config = dict(
    balance_loss=0.00396,
    init_std_router=0.0315,
    batch_tokens=32768,
    max_seq_len=1024,
    train_tokens=283200000,
    dataset='wikipedia_en',
)
Below are experts of layer 5 (counted from 0) of a mixture-of-experts language model. Rows are named router (the router's row for the expert) and show model dimensions 0-159. Each number is 500 + 25 x the weight over its row's rms, rounded and kept within 0 to 999. Numbers have three digits each.
After each expert's rows: "gets" lists some tokens that make up at least twice as much of what it gets as of all text. This comes from a sample of Wikipedia text that the model never trained on. Tokens count by the router's weight.

# expert 11
router:514489507495483520484516529527520474511526503485535482533505491478542483516511539498481487514498540542470497488480493523475485517504494484507473503486488482489568516495472495530500541470491493475456502519526504446520502523517506476481529447514517462482513487468473508512463540475508517517439509504491502508486515493504468489528479480526511542481544470484513467518490555521527494474492450502459506474534512505449510497521457522506532479512539505535480500556508498465479490514527488
gets: "\n", " |\n", ".", " \"", ")\n", ".\n\n"

# expert 7
router:497486528480495509499470523468502507533507516490489529488490444458536466487509535491489471496492514487507547495495474536487538500476540492478492486497535537471558496505471502468523501484561556488482535516532500500522488549522468482455504519515499504472496463459526540467498496511536562551485509515467510504498464514512498505522485521488517473489487492468539489483504488515487495462458485483503471511486538531485479489487512452524477472428506530519531511524474527477489469478534502
gets: " of", " with", " by", " at", " in", "\""

# expert 15
router:528503527522466498511463507511513523506511509514529520497504457526492497468456520459464497463530530493513521480509512513506531479459504490539506490478500466489520517478469483480476528549519529506521479518571476487509570511487484511516517471510516510462504464520485498492482508469483530522488534438525502506494494464492540473542509456492474493464543454505515477499530474489506487515534485505486470472484480496440474465504496454470485464460532532507526471521464504492517446519525503
gets: "|", ",", " |", "-", "%", "a"

# expert 2
router:493506496477497510501483469498485443495548496527505511510493486503525461495455533527473515485513495542492506498492514483503547508472510491514519468458487431496473489502436472446491517499530501472427479505499506479485517493496516510471492442521495504494548501508471497465484515468528482528483510491456511510471452494530497441537495484489505499486535524480526503492524478483499470453507478538497475515507474506457490478515467507520484497497584498519475487527477491479480496491474488
gets: " |", ",", " for", ";", " on", " first"

# expert 8
router:473519511480489520474471509560474506538547495510497533503515527490535481453445515473483481507509521515483504511506506529492517466508545512473524490470500517523512481478476466469475520467506527483447454541540491523516535491540503469481544512449544472457532500471458520463487553480492537521499483459514504512502473513538469489547494491481497511482541465451524461481518532504510498477461475522513506491487517513495507484500482491486483482452545502500493488488469513509516504472495500
gets: " ", ":", ")", " –", " -", "/"

# expert 13
router:534510486464498515542482500509468504513491499486487516513497488501503504489484505494521516501498522471513541516555526489502547495495504518503534501506518524538534471483421462480458516486504493494516478516538493506530547527547488510495525526494515521480553447478547508502512489485548497525470523465477533543475485469524497475528519500508495543520518484482535481487524532515530489505506488490511514577481518516492511450497466464459518481454557527521497539508496509454469506491511478
gets: " (", " in", ".\n\n", "–", "==", "s"

# expert 1
router:545496490489504517451459559533462458532482525532510518512531501467541497445467528454466471512545536489473493499452497540517502525465494519538458493499473475434507475510470505502496537457511526528503471497521463477483487493512540518497491505489501534464498505522506503478515504442513521531450529483519483523488516484517510484509510508496505502533486479522524465512486502484478501453485531479516486499487513501509500476497449480504502455494517481563510511511476543480539511536544500
gets: "-", "0", "1", "201", "200", "2"

# expert 5
router:512487508532505541529489491477483498468542558513505531483491517483506516459486496485491485515508490487520530486513480477494541474486503558480533489541491486506476470505462481479523552480518547471469451544502525463541511521492480533490549504534479519525504484455514496491495535480495495534488487469509489549504464493536470458498464508502450510477498480469487442465503501508498531481510476495520511517514537511485494480507481464470534502499531521532514487501486538481524519533471461
gets: " the", ".", " and", " a", " as", " that"

# expert 9
router:533540511482499488481436459523504510474487532494524521537512452491490512499474534450465481569530538502473470493469473491480522492517533503533518459454483501493515501494466490494500553512532474493475462508517486458510485538504529469498486512490483516503504468484476526468492512482517541485492534506544481503460448511539502492507509517531497477490499490485497504488551520502520519493492521508538479513524506515477529464494499524485548503513522534523522541482469519490498468461502482
gets: " he", " |\n", " He", " it", " It", " they"

# expert 0
router:517480516446506477497497490503486509541532454530521532519513488486520513469490513473479517499532478489480527511501484494468533501485517529494526497502509508487523524493480493525511529514529483482486470506533493491449508477516474474499542502486505484484511502461549505482471474495525492501517544475524537491503447484558479482520493460476480528507508504481516478485493503525518477412491506540523456483538510476495473522507446481491486501481527533515515482525474462499449497526541511
gets: " to", " was", " is", " were", " had", " be"